Experts of a small language model.
Size: width 320, 68.6M parameters.
Experts: 160 SwiGLU neurons an expert, a shared expert of 128 neurons.
Training: a variant of SOAP for the experts, 312M tokens, 6878 steps.
Below are experts of layer 2 (counted from 0) of a mixture-of-experts language model. Rows are named router (the router's row for the expert), gate (a neuron's input weights, with its number), up (a neuron's input weights, with its number) and show model dimensions 0-79. Each number is 50 + 12 x the weight over its row's rms, rounded and kept within 0 to 99.
Before each expert's rows: a language model's description of what the expert responds to; "comes after" lists some tokens at least twice as common just before its tokens as in all text. This comes from a sample of Wikipedia text that the model never trained on. Tokens count by the router's weight.

# expert 29
Description: Nouns and noun suffixes after the, a or his, usually followed by of, e.g. years, season, career, "availability", "prevalence", "Chart history".
comes after: " the", " a", " his", "'s", "==", " first"
router:54 63 49 56 59 46 50 42 56 64 43 36 38 46 54 60 55 50 32 57 25 47 38 62 45 50 46 37 37 53 43 46 47 66 56 33 45 47 39 47 63 42 58 61 30 49 68 52 53 59 44 56 45 53 47 52 63 48 46 63 70 48 41 49 52 31 28 55 47 33 25 56 53 47 52 66 43 59 50 39
gate0:68 49 57 49 29 54 60 70 43 43 47 50 42 69 46 43 34 73 58 44 54 38 60 65 59 37 59 48 34 54 46 58 64 32 83 57 45 69 50 69 38 58 58 33 66 64 49 41 43 56 42 35 57 52 75 35 45 72 40 47 48 33 49 56 68 63 40 56 45 62 51 49 64 58 43 46 53 42 49 42
up0:32 47 48 45 76 45 43 23 57 55 51 53 55 39 54 56 65 33 47 53 49 60 37 34 37 54 45 51 61 53 53 45 43 69 26 45 57 41 47 32 52 38 41 58 41 31 51 70 57 46 64 46 43 47 24 57 51 39 54 52 52 82 44 40 39 52 62 45 53 41 46 48 44 42 52 52 53 61 50 59

# expert 24
Description: Pipe separators between cells in wiki tables of election results and rosters, plus semicolons, ISBN, born/Died labels.
comes after: " ", ")", " 0", "%", " —", "1"
router:56 71 53 39 64 40 37 25 29 55 57 39 35 47 62 31 51 79 29 58 49 37 45 56 39 33 48 48 41 58 49 85 54 51 55 31 64 29 35 39 71 40 42 55 38 64 48 41 57 62 59 61 35 40 49 32 73 35 43 42 42 49 60 58 64 47 56 52 66 40 58 47 69 38 59 59 63 58 54 48
gate0:38 69 47 48 60 61 50 72 29 47 51 63 23 44 30 46 42 47 59 56 33 43 44 39 56 49 64 41 55 58 51 46 58 21 58 38 54 54 55 46 52 43 38 47 30 47 43 54 70 77 27 53 57 57 46 47 66 44 47 33 59 79 32 41 47 53 48 43 59 46 55 39 56 46 55 38 49 49 31 33
up0:59 33 46 43 45 52 58 37 76 47 61 36 70 52 69 56 61 55 40 51 63 65 53 57 46 40 36 53 58 33 47 61 44 82 34 47 42 38 43 52 53 65 49 48 74 48 60 49 35 29 52 46 42 49 51 51 39 58 49 78 33 25 64 50 59 43 48 72 51 53 43 74 45 57 46 59 42 41 75 59

# expert 8
Description: Linking words like as, when, where, was and became after verbs or commas, e.g. "named as", "such as", "a situation where"; also infobox bullets.
comes after: "\n", " as", " is", " known", " was", " served"
router:34 70 49 38 79 46 36 49 45 70 50 48 35 62 68 37 58 45 57 58 34 43 40 59 44 42 62 45 30 69 58 68 45 60 65 43 49 35 54 49 59 37 31 55 49 57 46 41 67 48 57 57 39 37 54 47 58 38 19 57 44 50 52 48 57 29 60 45 70 34 44 63 61 47 57 49 59 51 47 45
gate0:58 50 44 51 31 53 71 64 58 55 35 48 55 55 52 31 49 39 66 46 61 49 34 65 48 82 66 52 61 41 38 48 61 36 47 58 46 68 57 38 55 59 64 36 45 67 62 47 46 36 21 55 59 66 63 49 64 65 51 38 56 52 35 67 52 48 54 53 46 59 28 58 43 57 35 49 56 53 39 31
up0:56 41 45 57 27 50 67 53 50 53 39 46 62 53 60 25 49 45 75 45 64 50 41 67 45 71 59 50 55 43 46 54 57 23 39 70 59 66 51 45 51 58 60 45 48 64 67 38 46 42 25 61 54 64 63 54 57 66 52 44 46 45 31 66 49 44 52 40 51 52 30 55 41 62 40 36 54 56 33 34

# expert 26
Description: Abbreviations like Jr, Mr and the S of U.S., plus lone numbers, capitals and empty cells after pipes in lists and tables.
comes after: " |", ".", "|", ":", ";", " ("
router:33 58 59 49 49 42 51 38 26 43 51 47 46 45 64 46 60 65 48 59 57 34 41 47 42 43 68 31 47 56 58 59 46 52 53 29 66 24 42 44 62 31 47 48 43 64 44 41 57 61 56 54 51 44 54 55 64 46 26 48 70 32 56 74 62 38 45 37 73 36 59 51 54 46 58 61 61 58 56 40
gate0:42 83 35 50 49 54 64 52 29 62 61 54 50 50 37 58 65 40 49 40 59 35 44 58 61 51 67 33 55 61 53 33 57 42 51 61 54 50 39 74 54 50 52 52 31 46 40 40 43 36 68 42 45 53 50 57 65 44 54 33 44 16 62 44 39 25 57 51 51 49 66 44 48 40 32 56 53 23 53 45
up0:51 77 33 48 53 49 56 50 27 63 64 45 53 56 44 67 63 46 52 40 66 26 53 50 64 52 59 32 72 64 54 37 58 37 44 56 42 52 43 75 46 58 56 46 29 46 33 47 49 32 68 45 44 41 49 54 56 39 57 35 51 21 67 37 42 38 58 53 45 53 63 44 54 47 24 48 47 28 47 46

# expert 22
Description: Main verbs and participles in biographical or descriptive text, such as released, born, located, built, survey, film.
comes after: " |", " to", " was", " and", "-", " is"
router:43 74 67 42 72 33 49 52 33 53 54 50 33 49 61 45 55 78 42 67 41 42 50 45 73 46 56 38 38 65 62 59 47 66 58 42 49 27 38 44 62 29 51 57 44 53 54 37 63 55 58 48 50 42 50 52 64 43 27 51 59 40 43 49 58 51 62 27 70 40 65 60 59 54 59 68 49 43 57 44
gate0:51 73 45 54 49 46 52 46 56 53 65 55 47 56 25 66 37 57 70 47 38 47 41 52 23 60 58 54 52 66 32 48 53 35 54 44 58 46 60 66 54 51 52 54 62 53 49 52 49 44 21 61 76 39 48 61 63 54 45 50 42 46 43 62 47 53 48 41 65 48 15 40 41 51 39 71 24 56 48 27
up0:60 55 35 30 32 23 48 71 41 53 47 27 49 57 58 39 37 50 45 70 43 56 56 58 57 46 64 28 65 63 34 41 38 50 40 45 45 45 59 42 43 50 60 43 40 71 40 43 44 73 38 34 61 38 54 49 29 64 67 52 50 47 38 68 46 61 49 58 51 49 63 50 52 71 38 57 59 39 43 60

# expert 7
Description: Adjectives and modifiers right after "the" or "a", such as new, early, former, ancient, British, northern; also the "/" in coordinates.
comes after: " the", " a", " The", "-", "The", " an"
router:64 76 63 36 56 42 43 63 31 75 33 52 33 63 64 55 61 60 36 52 45 42 49 53 69 46 56 42 42 59 41 51 52 62 76 45 59 43 26 36 67 45 45 69 47 60 70 45 59 61 51 50 28 36 67 58 64 47 27 39 67 37 32 57 57 28 25 41 73 43 54 66 43 40 63 72 47 33 51 37
gate0:63 50 65 44 54 49 58 52 50 52 30 39 70 61 62 59 50 23 57 60 48 72 48 57 40 49 39 50 44 70 50 49 50 58 50 44 48 47 46 63 55 52 72 34 58 48 57 47 23 34 63 72 68 32 38 51 45 51 48 47 36 54 41 42 57 61 50 53 39 30 54 81 55 72 49 61 39 55 46 42
up0:69 45 72 43 56 58 45 45 40 46 40 41 44 67 67 47 41 10 52 46 49 62 50 58 40 74 49 43 50 63 55 39 43 57 52 51 53 46 53 52 41 59 52 46 56 62 67 34 30 46 51 65 67 51 44 43 56 60 42 54 42 50 43 42 68 81 28 53 28 32 49 62 40 67 60 43 50 60 30 69

# expert 13
Description: Line breaks after section headings, list items and table rows, plus heading markers such as "==" and "===".
comes after: "\n", " |", ".", "==", " ==", ")"
router:38 50 75 30 58 48 30 36 39 54 51 35 42 55 53 60 67 53 51 59 55 42 32 49 42 47 49 40 38 53 61 48 51 60 53 22 67 19 33 44 62 44 46 63 47 46 56 26 56 39 57 61 40 49 47 43 64 38 29 58 49 44 50 52 64 48 52 60 80 34 46 61 82 48 60 52 56 43 48 33
gate0:46 42 52 50 55 78 45 41 51 74 67 70 38 57 54 61 57 54 28 42 65 33 54 56 31 50 46 65 45 60 51 52 43 24 41 71 34 52 35 45 47 57 46 38 74 62 37 53 16 45 48 60 33 49 54 56 53 69 41 58 53 59 43 64 53 84 30 50 59 43 52 40 58 37 31 51 54 59 51 50
up0:50 33 57 61 58 67 45 42 56 76 72 75 29 61 51 64 56 50 25 44 66 28 46 63 32 54 40 60 52 59 47 45 39 29 47 62 34 50 38 37 44 53 47 34 67 56 56 52 19 40 51 63 29 46 51 57 61 57 46 58 56 60 49 71 45 74 36 53 54 48 51 45 65 32 31 47 58 58 51 46

# expert 5
Description: Mostly "the" and "a", usually after of, in, to or on, plus prepositions after nouns: "Inside the World", "development of", "increase in".
comes after: " of", " in", " to", " on", " for", " at"
router:54 65 76 46 57 37 28 43 30 48 59 28 51 51 65 51 72 61 47 55 42 49 46 52 55 43 51 45 32 65 63 67 66 51 79 40 69 27 48 47 65 38 44 52 50 59 45 47 60 52 59 51 36 36 62 53 54 28 31 66 49 33 49 66 55 42 47 51 49 43 60 52 53 28 55 66 60 51 50 48
gate0:49 52 50 57 45 58 26 48 44 59 46 43 45 33 57 40 59 49 60 44 68 62 32 57 61 40 30 45 51 63 50 65 47 45 50 34 50 41 27 50 61 69 32 66 44 31 47 69 40 35 54 40 61 46 54 45 60 56 58 62 45 64 54 67 55 44 38 51 20 42 42 33 58 27 47 40 59 47 53 51
up0:54 51 55 42 50 43 71 45 58 41 57 58 54 63 40 59 42 47 48 65 31 36 64 43 42 55 60 52 51 40 56 41 54 52 48 71 56 52 69 51 37 36 61 39 56 60 54 32 61 62 57 62 40 59 49 54 42 36 47 40 57 37 55 31 47 52 71 54 84 64 56 66 39 62 54 54 34 56 42 48

# expert 10
Description: Opening parentheses and quotation marks, LaTeX superscripts and subscripts, and line breaks or "==" that start new sections or list items.
comes after: "\n", "\"", ")", " /", "}", "i"
router:35 71 69 44 74 43 39 40 42 46 55 39 47 59 50 61 53 54 55 55 41 54 50 53 58 48 65 49 45 47 63 75 58 56 45 35 69 40 50 37 71 42 50 50 48 49 60 27 51 57 48 64 44 52 53 38 60 52 35 60 39 40 39 48 70 49 52 32 61 38 38 62 68 38 56 50 50 37 44 48
gate0:54 66 54 38 64 45 44 59 63 49 50 63 64 65 36 48 55 42 46 42 70 44 64 42 34 44 33 60 42 47 58 50 44 47 66 47 59 51 38 41 64 55 53 52 43 46 44 45 54 54 52 61 54 37 72 62 50 33 63 69 31 31 67 50 60 70 45 65 45 55 48 08 60 41 41 56 56 65 65 32
up0:49 41 43 48 36 72 41 49 36 51 51 53 37 67 69 49 52 45 58 50 40 40 29 62 51 58 55 32 37 73 21 46 68 45 40 52 47 56 61 56 52 61 56 48 45 47 61 72 38 40 67 45 58 62 46 33 65 61 31 43 66 63 43 50 20 49 57 38 56 27 48 89 52 52 37 50 37 27 31 64

# expert 1
Description: Numbers and digit pieces in tables, scores, lists and dates, often after a pipe or dash, such as 3, 18, 46.
comes after: " |", "–", " (", "N", "|", "-"
router:39 60 63 38 49 35 61 47 28 45 64 41 43 70 41 69 61 47 42 55 36 32 53 75 44 41 74 46 41 71 33 49 44 54 51 37 49 20 44 56 63 41 47 54 46 54 50 37 48 54 56 65 51 38 50 52 63 47 47 74 36 28 50 72 53 43 41 52 61 48 62 55 53 40 60 60 36 43 58 32
gate0:56 66 64 27 51 41 35 54 58 45 47 75 52 40 51 49 51 43 44 75 64 52 52 56 53 38 65 51 68 35 46 44 55 29 38 37 34 51 49 46 62 44 48 58 42 77 42 58 71 46 43 58 59 70 51 58 34 30 42 66 36 43 40 58 35 45 30 47 36 41 50 59 69 38 49 61 58 41 35 76
up0:47 53 46 44 31 35 57 53 33 46 39 77 38 68 53 59 46 49 54 56 39 33 40 48 39 38 61 43 72 32 55 34 47 49 31 75 54 38 25 54 69 65 45 65 51 64 56 50 51 45 42 35 60 43 63 55 36 62 34 48 58 33 48 59 38 38 42 43 49 59 32 62 52 49 51 59 49 51 61 76

# expert 25
Description: Pipes, thousands commas, decimal points and semicolons between numbers in statistics tables and election results, such as 4,884.
comes after: " 1", " 0", " 2", " ", " 3", " 4"
router:42 63 73 46 74 47 41 50 44 60 55 45 37 56 70 49 56 55 46 61 50 41 55 45 69 38 48 44 52 53 47 65 58 67 57 43 60 22 47 40 67 35 38 49 46 51 37 38 64 59 58 56 36 36 57 53 68 46 44 63 43 53 49 45 66 45 42 51 60 42 55 72 61 35 59 53 38 51 51 49
gate0:52 72 59 69 48 35 57 65 94 33 47 48 50 60 51 46 50 55 48 52 26 51 64 60 46 46 52 37 24 64 39 52 36 61 62 36 59 47 44 73 68 59 44 62 18 46 51 46 69 40 37 41 69 41 55 42 56 39 29 63 56 54 48 48 63 62 62 47 13 53 47 48 56 56 40 69 39 65 61 50
up0:62 74 59 66 46 72 51 68 64 56 64 53 36 65 56 41 45 43 56 47 38 33 30 49 47 55 51 43 65 62 48 42 47 51 34 53 52 43 48 49 68 27 52 44 36 30 34 59 43 62 51 52 52 66 39 66 44 47 54 66 47 39 58 50 49 53 64 46 24 56 42 63 39 53 33 76 26 58 60 55